python train.py --warmup_steps=124 --batch_tokens=[65536, 131072, 262144, 524288] --train_tokens=479700000 --dataset="wikipedia_en"
Below are experts of layer 3 (counted from 0) of a mixture-of-experts language model. Rows are named router (the router's row for the expert) and show model dimensions 0-191. Each number is 128 + 24 x the weight over its row's rms, rounded and kept within 0 to 255.
After each expert's rows: "gets" lists some tokens that make up at least twice as much of what it gets as of all text; "raises" lists some tokens whose logits its average output raises strongly, later layers aside. This comes from a sample of Wikipedia text that the model never trained on. Tokens count by the router's weight.

# expert 53
router [116 147  98 163 110 120  97 145 166 113 136 112 158  86 110 147 124 107 139 104  78 154 132 105 148 122 147  99 159 141 103 139  99 127 152 139 107 135  98 141 109 174 145 145 170 106 133 105 185 125 123  87 125 121 143 125 132 190 115 158 137 158 137  61 151 146 157 120 135 159 131 125 102  97 127 127 134 146 130 112 120 106 134  90 130  98 124 108  74 149 146 138 110 113 174 116 156  99 145 152 159 104 124 113 113 139  91  91 141  91 110 121 108 118  84 139 125 163 108 178 148 134 100 102 111 107 151 172 106 106  96  84 140 108 122  97 141 133  98 129 109  90 144 144 111 124 138 130  89  93 137 126  97 153 129 109 155 114 116 111 145 100 141 114 127 123 106 134 150 146 177 103 154  98 104 132 121  90  95 112 133  99 149 143 102 119  86 105 139 112 108 120]
gets: ".", "s.", ").", "es.", "a.", "ed."
raises: "\n", " They", " However,", " In", " He", " During"

# expert 50
router [120 159 111 135  94 114  83 147 156 111 149 111 140 125 119 147 146 123 139 138 113 148 142  73 148 154 141 117 126 183  96 161  74 113 149 158 105 150 106 153 126 163 129 161 145 107 155 116 147 143 123  94 114  86 162 104 143 169 116 131 152 148 153 101 194 151 126 103 145 177 129 135 128 119 107  92 130 138 113  97 139 115 164 127 107  97 175 106 102 129 152 104  90 125 140 111 131 121 151 116 150 114  76 109  89 132  86 133 148 112 106 119 110  93 143 145 144 129 122 173 124 134 134 135 106  92 129 137 116 134  83 100 142  96 131 123 133 171 109 105  68 101 141 127 129 117 131 138 129 124 176 154  96 141 126  92 129 126 130 101 133 117 145  99 107 114 106 126 155 125 156  88 147 137 137 149  92 123 116 126 145  69 166 104 110 116 117 125 148  99  83 116]
gets: ")", "C", "B", "M", " (C", "\""
raises: "ury", "o,", "o.", "oat"

# expert 0
router [114 146  84 164 120 100  59 128 159  68 159 103 138 119 129 152 136 106 138 135 128 143 121 105 172 144 152 112 140 180  96 130  97 108 147 139 106 120 125 140 128 157 119 132 154 121 133 108 172 162 105 119  76 103 168 129 130 147 122 147 165 130 133  58 160 150 158 107 123 154 145 136 138 110  81 125 138 174 110 101 111 100 148 125 125  83 119 106  73 166 172 143 126 118 144  99 143  98 117 166 129 116  80 113  90 128 127  85 149 133  92 103 126 104 102 130 113 116 133 158 154 156 119  95  91 119 115 140 110 124 109 123 147 138 123  94 120 149 134 115 102 107 133 166  98 110 146 150  95 103 125 138 124 153 113 120 133 131 102 120 130 116 149 122  84 110  84 130 156 133 144 103 129 121 127 149 123  76 112 132 148 116 139 130 114 117  72 125 145 119 121 139]
gets: " |", " 0–1;", " 2–2;", " 0–0;", " 0–2;", " 1–2;"
raises: "\n", "\n\n", "ř", " Succeeded", " ", " —"

# expert 86
router [107 156 104 129 102 103  93 143 139  79 169  86 137 142 110 115 137 112 131 102 138 164 139  95 154 165 173 115 155 132  95 171  96 101 143 155 118 144 106 152  97 141 122 136 148 115 132 112 151 111 114  99 104  76 143  83 140 172 104 128 129 158 159 123 172 144 120  92 123 162 150 147 125 110 126 121 128 131 123 119 120 124 167 112 133 111 150  90 109 151 134 152 112  83 132 133 149 128 130 136 135 122 114  98 113 143 112  66 152 105  99 122 107 111 103 174 128 142 111 144 155 152  85  88 100 105 103 141 132 116 141 140 130  91 109  84 144 131  90 113 114  79 132 138 138  97 126 141 124  98 139 138 118 157 129 130 152 111 133 106 128 149 160 109  83 123 106 139 129 122 138 127 145 107 126 163  91 114  98 127 115  55 141 138 103 122 136 113 198 101  98 144]
gets: " (", " \"", " O", " Re", " E", " (A"
raises: "organ", "gr", "ag", "jected", "te", "struct"

# expert 57
router [112 118  81 132 112  80 102 167 157 118 141 132 143  93 127 146 101 105 161 111 142 114 150 109 138 144 152 105 158 157  98 164 130 133 136 143  74 147 140 138 118 137 118 182 166  94 110 134 147 185 126 114 129 115 146 113 143 176 117 173 149 118 133  75 131 140 150 100 125 173 148 149 121 115 112 122 104 154 134  97 102 105 139 102 109  98 179 101  98 134 135 135 100 114 123 145 127  99 168 133 168 113 116 129 108 152  99 131 131 122 134 114 132 125 106 120  89 123 127 139 133 159  99  99 112 109 154 146 113 105  82 114 137  72 131 106 156 117 113 127  82 134 177 147 108 110 145 155 120 110 159 123 127 152  97 112 144 131  89 106 133 128 158 124 103 111 115 158 151 118 146  97 175 125 117 130  88  93 121  99 134  73 147 134 109 113 104  98 131 102  82 145]
gets: "l", "b", "c", " B", "or", "ch"
raises: "are,", "ado", "estone", "ée", "ative", "ade"

# expert 188
router [114 144 138 150  96 108 119 155 162 103 153 119 162 119 137 126 130 103 157 127 109 146 140  92 149 161 151  84 145 132 107 143 130  88 154 124 136 168 108 148 144 132 149 145 129 118 160  88 128 128 109  85 113 100 158 117 145 168  92 159 155 135 146  91 140 154 157 119 131 138 168 138 139 127 125 105 104 164 112 109 101 105 129 125 120  88 170  86 116 168 179 134  95 104 169 133 129  80 120 153 143 154 129  98 129 141 107  88 171 129 116 107 130 135 108 123 118 131 105 180 134 151  87 119  97  98 133 160 126 128  99 117 160 110 103  97 159 129  98  89 120 114 149 134  90 108 143 158 124 119 158 152  79 154 119  92 135 114 100 108 153 155 150 101  97 104  98 151 154 130 158 125 142 116 129 149 102  94 120 117 133  98 170 133  92  93  89 133 149 112 127 115]
gets: " 0", " 1", " 4", " 3", " 5", " (1"
raises: "8", "6", "9", "12", "3", "20"

# expert 185
router [128 128 105 134 104 123  94 131 169 125 169 123 177 113 116 136 120 125 174 126  71 121 155 117 144 123 152 104 148 160 109 141  94 110 107 142  95 132 122 163 108 151 118 185 142 106 153 119 137 163 104 111 104 118 133 122 133 175 101 158 124 151 132  95 137 121 143 125 147 136 149 139 123  96 104 134 101 146  99  94 128 100 136 106 113 126 145 124  88 158 153 153 115 106 168 116 150 103 164 132 168 113 130  96  91 141 111  79 134 120  84 132  97 111 107 167 114 193 108 180 156 157 137  95 142 134 120 122 103 132  96 143 174 100 129  99 150 140 131  95 110 111 134 162 105 128 156 166 116 102 137 131 100 162 127  93 139 109 133 115 139 144 122  90 108 108 107 144 133 149 139 125 183  81 140 148 111  89 109  97 115 102 145 118 116 116 109  92 133 101 110 152]
gets: " in", " at", " of", " In", " on", " to"
raises: "ance:", " particular", "ances", " recent", " time", "ance"

# expert 153
router [ 94 139 120 150 112 126  81 133 149 126 154 126 170  98 124 130 143 116 152 137  89 133 163 108 150 164 152  92 146 172  97 136 114 127 154 143 118 135 122 132  87 145 140 182 177 108 118 105 145 120  98  94  78  82 183 101 126 180 133 138 135 144 132  61 151 133 155 117 138 120 140 129 142 102 119 110 113 165 102 103 118 114 146 116 102 116 135 120 112 162 132 141 115 123 156  73 149  96 139 148 144 135 121 109 106 147  82  81 147 114 104  99  97  86 107 162 113 175 131 164 130 142  93  99 121 120 115 133 102 133  78 139 156 111 122  89 153 126 117  88 101 122 145 167 100 106 146 136 108 101 138 140  99 140 116 138 147 102 123 132 141 137 140 102 105 129 101 158 148 159 143 125 163 102 139 161 124  93 137 120 161  95 144 136 118 116 120 101 134 113 114 126]
gets: " –", ",", "),", "a,", "1,", " -"
raises: "=====", " |", "\"", " or", "ird"

# expert 73
router [120 162  91 160  93 116  98 155 149 105 145  93 139  92 122 137 130  96 137  97 104 149 128 101 170 122 159  85 155 145  94 150 112 124 149 138 112 147 113 136 107 151 144 132 149  99 130 100 186 131 122  73 127 119 144 117 138 193 134 170 130 137 156  90 133 162 147 116 140 149 135 115 118 112 117 114 119 147 121 106 137  96 136 118 134  94 115 106  89 157 132 157 104 117 175 117 143 111 168 128 147 104 119 106 119 169  88  95 157 113 110  98 114 129 107 127 123 164 110 167 131 126 104  99  96  86 140 165 107 119 118  93 142 119 108 109 128 142 103 114  99 109 161 139 114 121 141 129 104 106 143 145  88 147 129 104 147 117 106  91 152 110 138 125 127 115  96 150 158 170 184 121 167 100 123 132 116 100  87  93 148 102 150 136 109 114  81 114 150  91  98 119]
gets: ".", "s.", ").", "es.", "a.", "ed."
raises: " They", "\n", " However,", " Also", " This", " During"

# expert 111
router [111 163 125 160  85 114  69 176 154 115 156  93 136 107 101 141 136 117 152 124  87 159 153 112 148 159 137 113 142 171 116 158  93 121 131 164 105 125 137 149 128 133 145 156 151 105 140 108 158 146  97 107 115  88 154  97 139 157 111 154 151 130 149  70 157 175 156 113 144 140 149 141 100  91 117 100 117 145 106 107  97  97 139 107 113 106 140 116  98 156 145 131  94  91 163 124 153  98 147 136 158 124 112  91  96 150 116 100 164 115 117 111 103 111 115 156 123 157 110 160 134 132 111 110 111 104 141 145 116 115  90 110 137  89 113 125 149 151 120  97 104 104 160 142 112 104 156 130 109 107 149 160  78 143 105 121 152 124 115  99 146 109 142  92 110 106 102 142 153 128 158  99 152 122 124 142 103 111 105  98 138  93 167 144 117 100  86 121 131  98  93 128]
gets: "\"", ")", "),", ".", "\",", ")."
raises: " |", " done", " (The", " (193", " (IR", " (O"

# expert 175
router [110 139 114 160 119 108 113 161 137 108 157  98 118 103 114 156 143  89 159 136 124 131 158 104 149 130 170 102 140 136  98 138 119 112 159 141 118 134 119 152 100 144 160 155 156  94 147 130 141 148 107 129 115  98 138  79 145 143 108 134 153 168 142 127 143 161 143 113 162 145 138 150 101 114 117 102 126 162 110  95  88  96 161 110 115 102 142  91  96 159 144 135 102 110 170  92 151  86 138 147 140 116 129 148 118 161 101 130 149 131 100  97 110 136  95 132 114 159 113 188 133 152  76  96 110  98 114 159 106  94 103 111 122 130 109 129 128 140 126  96 100 105 158 159  70 133 175 153 109 115 178 131 107 163  87 103 155 113 111 124 167 162 153 119 111 136 114 135 149 131 134 122 174  95 115 173 111 125 114 107 140 102 143 138  98 102  96 143 130 120 113 159]
gets: " was", " is", " were", " be", " are", " been"
raises: " known", " the", " a", " active", " taken"

# expert 125
router [101 142 118 151 155 124 119 154 136 111 160 112 157 100 108 152 126 111 158 121  80 136 123  98 137 181 142 111 127 155 130 147  98 103 119 129  78 165 118 124  86 152 131 135 118 102 141 108 126 130  96  70 123 106 150 119 145 194  94 156 131 163 158  81 140 142 154 114 154 141 136 156 116 142 123 115 116 149 113 127  94 126 153 115 129  63 151 130  99 153 153  98  96 106 150 117 163 100 111 138 127 114 129 118 134 126 112 148 146 115  87 122  87 111 112 158 147 152 119 171 115 150 126  73 112 122  86 122  98 129 100 147 166  93 120 131 145 153 104 120 106 102 159 135 114 113 180 122 100  90 135 140  86 173 112 106 147 119 110  92 142 155 130  98 122 109 124 161 137 129 150 123 135 133 103 171  95 116 142 116 162 102 145 140 133 101 115  87 141 101 122 112]
gets: " in", " In", " March", " January", " May", " April"
raises: " 191", " 189", " 192", " 1920", " 190", " 193"

# expert 33
router [108 141 110 137  96 115  74 143 153  92 159 107 156 121 106 168 127 122 152 128 130 121 134 136 156 157 157 109 120 162 104 160 105 101 131 139 105 145 107 145  95 137 137 137 147  96 142 122 160 145  92  93  85  91 143 110 139 143 125 173 126 152 147  75 172 145 138 126 143 146 154 129 107  99 111 120 101 179  89 108 113  99 155 124  94 118 125 128 108 171 139 147 119 108 178  90 139  96 150 144 101 129 112 101  88 131 126  87 151 119  96  89 118  73  80 162 117 131 124 183 129 143 110  69 117 118  99 144 116 115 100 111 163  98 113 104 132 147 131  88 105 100 131 165  85 120 134 142 117  97 137 137 105 159 114 112 126  98 106 115 132 126 143 114 103 134 117 151 149 143 138 125 144 136 111 127  97 105 115 112 163 109 142 131 124 103  75 119 142 119 122 150]
gets: " |", " —;", " (aged", "1;", "2;", "};"
raises: "\n", "\n\n", " 100.00%", " 100.0", "]"

# expert 102
router [106 147 114 104 107  95 104 177 125 106 126 115 152 108 116 150 143  97 176 148  81 136 123 102 126 151 129  77 144 150 110 164 129 135 127 129 101 149 134 126 132 148 137 128 116 113 142  78 170 166 106 100 119 115 151 113 138 158 115 150 152 145 143  76 139 161 124 135 123 121 186 124 126 120 116 131 113 144 125  95 116 120 133 116 129 121 122 113 110 160 142 145  89 120 172 112 158 106 156 141 108 112 115 131 125 133  95 119 170 109 101  98 118 133 122 117  84 119 101 179 116 151  91 100 141 106 153 129 119  95 117 120 159 101 108 111 164 133  93  93 111 102 144 120 109 111 128 158 110 130 155 127  96 150  95 107 153 112 103 121 129 178 147 110 111  75  87 148 158 160 177  81 132 134 110 188  95 106 116 111 149  85 144 136 101  98  90 133 136 105 127 141]
gets: "1", "3", "2", "8", "9", "5"
raises: "th", "rd", ",000", ".5", "00", "5"

# expert 180
router [ 90 133  91 133 119  95 104 146 133  91 151  93 121 105 107 144 132 108 154 137 129 157 130 110 156 148 124 112 171 148 120 133  99 142 145 136  67 142 106 144 110 154 107 135 148  92 160 116 135 147 107 103 112 124 143 121 158 141 110 152 124 132 158 114 198 125 131  97 141 134 118 160 110 115 124 123 115 172  97 104 128 120 169  94 111 102 127  96  97 146 168 142  92 145 163 117 124 100 121 140 111 140 127 123  96 147  80 131 135 140  84 117 115 112 121 129 112 176  91 135 131 137  97  86 129 117 122 153 133 107 106  98 130 130 122 125 150 135 108 135  80 120 133 151 115  96 154 182 109 108 176 127  64 176 105 113 164 126 118 124 160 113 147  94  95 114 103 162 149 137 156  86 151 105 110 139  86 112 113  94 139  89 157 132 100 105 101 114 139 121 106 148]
gets: "en", "er", " later", "an", "ie", "ter"
raises: "s,", "e,", " that", "s."

# expert 122
router [135 152 110 146 103  91 113 186 159 118 159  99 166 118 112 157 117  81 155 113 103 124 117 112 178 154 144 112 158 150 112 166  79 113 133 131 106 163 131 149 111 142 139 125 142 117 156 103 150 161 120 111 124 125 147 119 143 144  77 137 148 140 157 113 153 133 142 102 151 166 131 135 107 103  99 112  99 132  94 105 124 101 153 120  96  97 156 102 111 168 130 133 116  93 170 116 148 101 182 125 168 119 109 105 120 134 118 127 138 122 105  90  88 120 137 134  86 127 109 144 170 152 110 106 105 101 127 140 107 120 106 148 152 109 113 102 160 155  89 111 142  82 149 153 114 117 165 129  80  96 130 125 100 144 108 106 132 109 101 115 170 172 147 130 135  86 107 130 123 132 126 115 169 117  96 144 107  91  94 130 147 103 148 159 112 115 108 110 129  93  99 145]
gets: " by", " after", "\n", " before", " After", " under"
raises: "rance", "apt", "ct"

# expert 97
router [115 166 102 141  98  96  94 159 174 104 151 140 144 109  92 113 147 127 142 122 135 128 171  99 136 146 129 104 158 155  84 160 110 108 133 151 121 155  98 141 110 139 128 145 140 112 146 122 170 170 101  96 108 114 144  99 134 163 112 136 158 110 137 112 143 137 127  96 120 171 147 144 122  91 103 103 112 155 103  90 109  95 153 105 113 116 139 107 109 160 152  88 128 118 135 131 104 110 163 121 133 118  94 123 105 149 102 112 120  88 136 109 131 117  66 139 106 137  98 149 131 135 127 110  88  98 145 148  96 111  80 116 148 132 131 111 175 148 112 117  93 120 157 142 118 136 148 154 136 101 155 150  78 154  74  98 140 109  76 141 131 144 134 108 120 122 113 149 157 160 130 121 183 106  98 148 109 120 131 104 146  66 158 115 100 104 114 114 143 110  96 142]
gets: "l", "f", "m", "h", " B", "c"
raises: "é", "as", "és", "im", "ab", "os"

# expert 43
router [105 133  98 132 103 126 100 130 131 121 144  78 153 128 110 111 140 109 161 105  83 141 145 111 147 147 140 112 154 152 121 141 120 118 134 142 102 150 125 156 130 139 124 154 183 118 135 122 159 163 104 109 102 110 164 125 146 197 119 157 156 129 174  81 150 153 172 104 128 159 164 145 124  96 103 130  85 143 103  75 126  95 184 126 105 133 152 116 120 152 143 122 123 131 147 103 133 117 131 127 122  91 101  91  92 133 123 101 166 116 111 111 120 125  89 157  96 132 109 142 161 113 106 108 108 142 131 140 129  73 115  82 131 119 100 126 175 172 118 106 102 115 151 130 123 130 146 159 102 121 165 143 105 135 132 166 154 121 109 109 150 125 126 115  94 129  84 143 149 152 139 105 150  92 134 141  86 122 111 132 126  70 139 146 130 130  91 116 154 107  85 119]
gets: "i", " D", " P", " K", " T", " S"
raises: "id", " and", "ull", "ough", " in"

# expert 176
router [101 161 113 151  77 103  81 174 141  91 144 103 146 111 132 133 147 110 139 142  81 159 137 103 147 172 139 118 120 133 102 158 113 110 153 153 113 112 155 121 138 136 137 128 155  98 136  87 159 154 120 105 115 104 138 112 133 161 116 141 133 130 162  80 159 164 128 125 131 128 185 135  94 115 103  92 120 146 130  93  88 103 149 103 120  72 143 125 100 170 128 132 126 112 172 135 140 110 152 129 163 130 120 134  93 118  92 116 160 106  96 118 111 114 137 171 113 157 130 184 150 135  80 122 137 123 148 128 132 129 120 133 135 101 119 115 162 161 121 119 114 115 159 135 131 115 135 143 134 100 172 137  94 140  87 136 149 135 115 111 122 136 131  77 110  83 116 160 140 153 146  89 142 110 119 147  85  99 114 101 128  94 162 134 136  85  97 128 170 108 126 160]
gets: "\"", " 2021", " 2016", " 2022", " 2015", " 2017"
raises: "–present", " |", "–19", "\n", "–197", " -"

# expert 124
router [104 133 120 170 109 116 118 168 152  99 144 115 124  96 109 140 141  89 133 120 124 135 151 105 154 119 156  87 143 152  95 137 128 100 149 139 116 128  99 152  94 120 142 157 174  99 146 123 129 143 114 119 118 113 143  98 140 155 120 148 138 141 145 115 139 151 137 117 149 135 159 143 102 127 117  99 116 147  94  86  99 102 156 103 110 102 147 119  93 152 171 134 103 112 187 100 159  84 146 146 141 113 126 132 125 160 101 117 152 124  82 100 106 113 106 150 111 158 119 154 125 151  87  96 100 104 142 127  90  90  95 110 134 100  93 118 124 155 138  92 100 107 150 151  83 122 177 148 111  98 181 156 113 177  89 141 141  95 102 114 168 145 152 118 106 124 100 155 151 143 136 117 171 114 125 153 119 117 100  98 139  98 161 145 101 100  89 126 139 102 111 145]
gets: " was", " is", " are", " were", " be", " also"
raises: " the", " a", " known", " an", " present", " active"

# expert 140
router [116 172 106 147  97  99  90 139 153 120 117 107 145 105 105 141 120 135 144 124 122 161 151 132 136 150 149 119 137 155  90 128 102 145 155 133 123 135 120 139  98 143 131 153 152 103 147 109 167 156 102 122 114 122 155 131 143 134 119 145 140 119 136 100 149 147 151 103 151 165 153 134 114  81 134 141  98 139 131 101 115 126 129 117 133  84 159  82 123 163 164 125  92 130 144 109 160 107 176 134 154 121 109 129 111 119 106 128 161 139 108 104 138 115  90 133 104 157 105 151 159 148  75 109 104  83 117 177 116 110 103 131 126 121 135  97 164 122  90 132  89 106 157 155  96 132 145 140 104  62 140 148 114 169 100  73 132 106  82 115 120 122 130 116 116 100 108 125 165 116 176 113 154 101 134 157  79 112 111 109 147  91 172 126  90 128 137  88  99 112 100 155]
gets: ".", "el", ":", "al", "s.", "or"
raises: " |", "l,", "ts", ",", "s,", "l"

# expert 54
router [104 153 134 145 119 102  97 136 149 109 153 117 138 125  95 141 140 103 172  99 121 139 118 107 117 159 139 105 130 146 105 126  82 114 150 143  95 159 107 118 103 147 122 134 160 117 142 129 124 140 107 114 109  86 152 105 159 153  77 169 145 156 136 114 127 158 178 124 146 136 174 144 116 123 138 105 113 159 127 109 103 125 172 121 126  72 158  93 111 142 137 134 128  96 154 131 183 111 124 160 135 111 124 120 126 148  86 131 137  99 110 135 121  84  88 144 126 156 105 162 136 151 141  91 136 108 111 139  79 147 134 120 154 115 137 126 125 135 120 114 101  94 173 145  91 114 154 136  96  98 124 139 113 170 107 110 119  76  93  83 139 143 162 110 109 113 122 156 126 133 150 137 160 138 114 150 108 113 108  99 122  78 152 167  95  94 105  90 147 103  72 134]
gets: " August", " December", " May", " November", " March", " October"
raises: "ender", "ern", "unn"

# expert 8
router [109 140  98 131  91 108 105 137 143 117 163 106 158 115 136 157 133 119 142 114 122 127 119  97 161 156 125  75 138 126  85 149 117 109 155 134 127 142  89 169 102 138 140 133 129  95 143 103 156 144 119  91 113 115 151  79 162 177 136 168 128 126 137  98 170 145 122 120 150 143 166 134 139 125 122 130 116 143  99 110 100 107 155 120 114 103 145 115  93 159 178 110 127 136 158 116 150  85 159 117 135 149 134 138 114 128  97 115 160  76 122  90 108 126 125 145 104 162  96 161 133 160  93 137 111 120 118 170 103 125  89 141 141 137  97 117 137 137  92  83 122 123 173 139  95  77 124 123 122 114 142 134 113 155 114 106 135 109  85 106 176 148 140 136 126 109 115 164 156 128 148 144 151 111 110 163 104  86 145  92 159 109 174 123 108 137 105 124 170 108 103 172]
gets: " as", ":", " –", " -", " called", "s:"
raises: " \"The", " a", "ex", " \"A", " \"E", " well."

# expert 163
router [ 99 126 119 171 126 116  76 141 163 116 127 128 155 113 104 142 157 121 149 128 115 139 134 110 142 165 182  99 143 155  78 129  88  97 144 145 112 134 104 152 106 129 137 131 126 102 145 127 173 136 124 111 114 109 167 117 165 131  79 158 147 128 126  59 138 129 129 106 143 173 156 181  97 119 103 120 101 144 113 124 127 115 150 116 141 101 138 116  84 135 168 121 113 109 178 142 128  75 162 144 132 104  97 114 123 150 125  98 134  92 107 104 120 124 100 130  90 123 102 145 136 150 119  96 108  90 111 159 117 134  95 107 147 140 159 105 128 140 140  94 119  84 159 126 100 111 143 173 122 109 145 144  96 177 108 138 131 120 107  87 164 107 171 119  93  98  82 140 145 129 142 114 144 136 120 143 112 115 103 116 108 118 150 139  92 110 105 138 158 117  97 122]
gets: " |", "78", " Yes", " community.", "o;", " building."
raises: "\n", "\n\n", " Succeeded", " none", " since", " —"

# expert 4
router [ 87 131 111 169 110 123  93 168 173  94 162 112 166 109 129 150 145 112 139 122 118 143 145 118 165 129 142  86 138 138 132 145 122 155 130 136 123 148 108 147 135 130 163 165 129 116 172  90 154 112  85 127 100 120 147 113 145 140 130 136 131 139 147  97 149 140 131 126 135 165 140 142 116 130 117 107 104 160 131 120  98 122 152 115 114 100 139 112  96 140 141 117  90  88 145  99 186 119 145 157 126  81  93 135  98 117  99 116 157  87 106 108 110  86 110 142 104 165 121 148 149 150  90 109 113  95  98 151 120 123 106 112 144 121 112 124 154 153 101  96 136 105 140 173  85 108 138 150 104 109 157 104 117 182 123 104 152 109 113 104 126 141 148  87 104 127  81 133 171 136 177 133 144 103 117 163 113 121 112 128 161  75 173 154 106 151 116 109 133  91 127 116]
gets: "-", "|", "/", "u", "==See", "is"
raises: " itself", " seen", " shown"

# expert 161
router [120 138  83 133  83 118  79 144 154  99 147 113 149 103  90 136 135 128 148 126 116 147 135 112 172 148 168 126 138 156 104 145  86 101 171 136 113 136 126 143  93 153 157 147 146 117 164 113 140 154 114 120 104 108 174 123 155 144 126 144 133 149 152  92 133 135 130 111 121 134 158 154 107 128 110 120 104 146 129 133 118 122 195 103 114  89 135  90  89 148 147 121 105 108 143 122 162 118 141 172 143 116  96 135 114 132 101 100 146 111  89 110 107  92 110 147  95 169 111 182 159 160  96 103 119 116 136 137 111 108  81  90 133 116 113 118 158 163 102 113  93 104 163 126 107 119 152 141 119 105 165 153 113 132 110 103 129 113 111  85 136 130 171 102 126 109 108 181 137 152 155 113 145 125 108 146  98 109 124 119 165  94 160 163 119  81 121 125 147 120 119 162]
gets: "==", "\n", " ==", "===", " ===", " a"
raises: "\n", "\n\n", "a", " the", " |", "."

# expert 117
router [119 152 104 139 105 121  94 136 141  98 177 117 156 105 110 142 143  91 131 105  91 149 145 109 140 144 152 101 142 151  83 129  95 116 142 143  88 169 122 176  98 139 131 154 121 104 137 109 146 149 115  84  91 134 124 122 155 132 129 136 144 167 124 119 164 127 162 109 150 167 131 161 108 125 115  91 124 152  98  99 106 108 157 107 132 106 163 122 100 148 142 119  99 104 161  93 160 106 148 157 137  95 114 106 116 165  77 117 132 102 129  98 106 114  93 132  95 163  87 144 138 179  99  77 115 120 149 167 106 105 100 105 160 121 120 112 159 154  89 110 112 107 164 176  99 133 144 149 102 127 145 137 121 170 114 135 158 133 109 126 125 135 138  86  98  88 126 157 148 141 152 101 142 103 107 143 127 117 110 120 137  95 155 156 111 121 126  96 128 110 102 133]
gets: "-", "|", "\n ", "Personal", " •", "In"
raises: " Parent", " Education:", " Genre:", " Written", " Occupation:", " Directed"

# expert 36
router [ 88 156  85 139  92 131  90 175 132 118 159 109 151 101 124 146 106 117 153 121  95 136  77 130 138 140 112 104 153 164  93 128 102 127 117 151 100 146 130 137 131 155 144 134 135 112 169 116 154 132  98  99 110 106 180 125 153 157 147 125 109 141 140  94 138 135 145  78 122 124 128 201 125 115 128  92 123 153 100 117 137  91 146 112 135 118 107  92  89 153 170 139 110 127 172 113 123 104 148 125 121 125 122 117  96 153  97 128 143 128  92 101 100 125  90 157  97 140 135 146 132 124 108  97 133 118 124 185 108 102 103 124 113 129 122 116 170 171 136 102 100 107 129 156  94 134 151 144 145  95 152 145  99 158 102 108 145 105  96 125 127 133 135  82 124 136 125 127 132 144 156 121 154 122  97 141  93 119 138 115 151  85 154 146 124  82  97  95 129  73  87 120]
gets: "on", "er", "in", "en", "ard", "y"
raises: "'s", "’s", "t.", " and"

# expert 179
router [112 141  70 114 115 106  95 130 137  96 127 104 166 127 129 103 127 136 160 109 122 118 139  96 144 143 130  96 153 160 126 153 116 102 146 116 127 125 102 158 116 142 139 156 145  92 139 114 167 142  99  94 104 147 154 122 151 170 115 127 114 126 161  91 187 147 129 122 147 163 155 157 110 104 111 112 119 151 100  74 110 133 138 145 126 138 103 131  95 145 136 121  93  97 170 131 115  94 138 146 148 143 111 106 100 146  99 133 165  97 151 109 137 114 106 143  94 126 117 150 130 142 101 105 112  75 143 138  93  70  87  90 136 138 128 118 150 163  82 108 100 106 127 138 113 111 127 166 133  74 145 155 118 144 102 134 158 122  83 108 172 157 149 129  78 119  89 143 152 126 143  84 143 125 126 137 103 104 129 100 140  78 140 142 118 105 107 128 144  94 131 148]
gets: " ", " 0", " 1", "et", "-", " it"
raises: "’s", "'s", "1.", "1,", "a.", " against"

# expert 181
router [ 95 166 127 163 116 121  87 172 135 114 134 112 161 105 114 138 127 112 133 143  94 156 169 101 129 141 141  99 126 174 115 128 128 104 136 147 122 142 126 142 129 140 157 169 160 102 127  94 153 128 113 113 121 113 134 111 137 142 135 178 145 144 151  67 154 138 138  84 110 125 169 144 125 105 110 128 124 177  94 108 121 100 119 129  86 104 132 115 115 145 136 148  89 137 149 118 138 100 166 122 161 124 107 130  86 148  84 104 158 111  83 109  85 102 109 170 107 170  98 126 149 151 102 109 149 115 132 145 106 134 112 136 129 104 105 105 158 132 127 113 126 121 168 155  93  92 164 137  98 106 150 159  70 137 118 129 160 124 117 112 176 156 132 132 101 117  99 124 148 120 133 134 178  67 141 152 131  91 129  99 150 113 129 149 111 106 110  99 139  99 104 135]
gets: ",", "s,", "),", "e,", "a,", "er,"
raises: " which", " including", " although", " particularly", " especially", " where"